Weights of a small mixture-of-experts language model, trained from scratch on English Wikipedia: a variant of Muon for the experts.
Below are experts of layer 6 (counted from 0) of a mixture-of-experts language model. Rows are named router (the router's row for the expert) and show model dimensions 0-127. Each number is 128 + 24 x the weight over its row's rms, rounded and kept within 0 to 255. Numbers have three digits each.
After each expert's rows: a language model's description of what the expert responds to. This comes from a sample of Wikipedia text that the model never trained on.

# expert 23
router:121102102112137131131161157136174147103130133136124086105170119136101093132129090124125115109111110108075143117133106091091102145146131178107186133116118123148158136112131131114131153151157060117118150093158112146100150107146132104127148162152080116082105139151153094102142148147138100144083134141113167066158128136120139087121141125120135126134139157156096151143142114103120143140154
It responds to: Name-ending letter pieces

# expert 6
router:163093145111102149093145176098158136124133143113133092115130149117100109083160106086116119113154136132113060139113087075116127127162109158111122125116131112153142115127169100132160142142130089124137136117144107122114093098119130114142133147129123145101101109151125124123146128117149096110121137115109148115167140148121098127116139157144143145139157098138114141125095120098123089123123
It responds to: Place-name middles

# expert 20
router:163088096101093120067144137104170122127133112131106130104124138137102105077118097116135126117136109099121151124090127101115098135145118175119144110121082099177151142109144101088145165143156137094106140082180103160145116111148152114129119147135122119085105121138152101111165111138126101114066155153101148118127107131105092094101150172159169138160128145164107134129124109133127085166090
It responds to: Word-initial consonant pieces

# expert 1
router:134116081111129160097163157109123157119136117137142123130151100158073086130159094119077116115152096095098085115098116080086132147139105148136148136119127120170138129088137089116149121137142130116132141105170086130123096099162144087136143155163117153125122086167121103134160134139142111127084133130111136127158152129085102109117152127148153149136123090140116133146128155088130080127112
It responds to: Capital-letter name fragments

# expert 2
router:129102136119116131135168124121155141094111116122147105105150153142109086126148095139173137108192102117119124125121136102090099181183116155120135088128105139150188136077118109110148118115127102102117162135148121172106130101150159116165136142152118145106079113140138118124157147108157077100164181138080152128135124134085079108153159140136113146161112145150088169129109138117086087144136
It responds to: Quantifiers and prepositions

# expert 0
router:145117104124114165129171112105173149089129109066150117099162131125126115095166104124121093105175134077115145130114110094115122136187120149119151139113111077162180126099130132103132147131150123109109112091169105144128112119156127131140132160139105129098148138136138106100136157140131108097112155136111131126147102161098124111118151119147160159130145141132140140144101147118102093143121
It responds to: Clause connectives

# expert 10
router:166110068107122144094131166108148162144140130112143129111134116109118119102164122123126123140142095149112128133099140119096148136120110141122121136101107091096137123117141157116133159152156134119122135137125108144111098105128157109140133136141110095098107137154162114139131131114150101104112127118120171113131099148104116109181152162172169119135168106147061166149138136098123106121093
It responds to: P, p and m pieces

# expert 19
router:125105095095122159129148120138155154110172111127123110071154152138095077096134121122122116078165119121088123139129120097096132170153073148121160146094123105141139144077151093078138127145146137144118161115134104158120125094180167075143129122155114081111095122125136125135190140121135125128121138149104158122158116135122123124161140162162146113158151148179094162159104131096117112119094
It responds to: Articles and determiners

# expert 9
router:126123099108108165113149155119131164131164146147165124110126140137110094123122113092103103127140118149101100115125138084099115145156113115125139087111125117149124179141139119124156152139129113095140128111169117128094111093126172081150120152113113114144110129123137108096155164103144091115096123192149161116137108136102118115112133116147140106131130116124129144147110107103110091122108
It responds to: Slavic/foreign name pieces

# expert 18
router:157097104148146128105128155127154173071157155136139096114148135127101104104195141089094118102159136163112131135111118121123124131148101152093152091101114128139185145134145128111159107103145132126173120083151108138119087131130137109186101155129130097136119151143114079100118143079144136098104146123124174090135107141086108128136150139145125160170107127150115160137123104121136097151123
It responds to: European name pieces

# expert 16
router:130131119108117134108150131108152160141122110130144104114119138144093086111146075094121089121152123090124097122055109104100145131142085138125134119089108099139124124116127090099156123129156132127123124139146122126109108090125142120138111147160121095139134140126154114094138170114152132123121185150102140121131131161114126090144134115164112145130142095126128136140091123105122108156147
It responds to: Quote and name openings

# expert 8
router:168124130133115177138160136119146122130129124110134130116125121147130118124124113109128135108149100086099099102086096125041124121141091179099184124095114130150127158110136155118133155162140110125144113147144095145093102154158132138152124138128107111144096100096146108112121154070142072106121151146099133115142103170139092139151160140154149115145118116143098104179085142144134090111124
It responds to: Mid-word stems before suffixes

# expert 3
router:160071080084115149107130153121115158075144114123135114136158125167082094107140118128119091093155087102099116139134113083127122186120121129092132133136123123164194119101134105113130140140159118140075150126124099127115121148115157135140147158143108072117109115147177104119132119129149102114077172120142127121152137170107148096135128158120154145162136121156115137138110168161097095114121
It responds to: Infobox field labels

# expert 12
router:190100140143130175110153148124129138136131121137148115083165122154078128131168139130141133112145103129114108117094088117101120130153107164117176132101077112138167091114141137089174121112145115127132158120143112133137140110167141091146142143164118140101139129132125100133142160131161112114098137116092144075147080140137107114129122149124145142174150130127148122138119165102104132123090
It responds to: Sentence-final periods, titles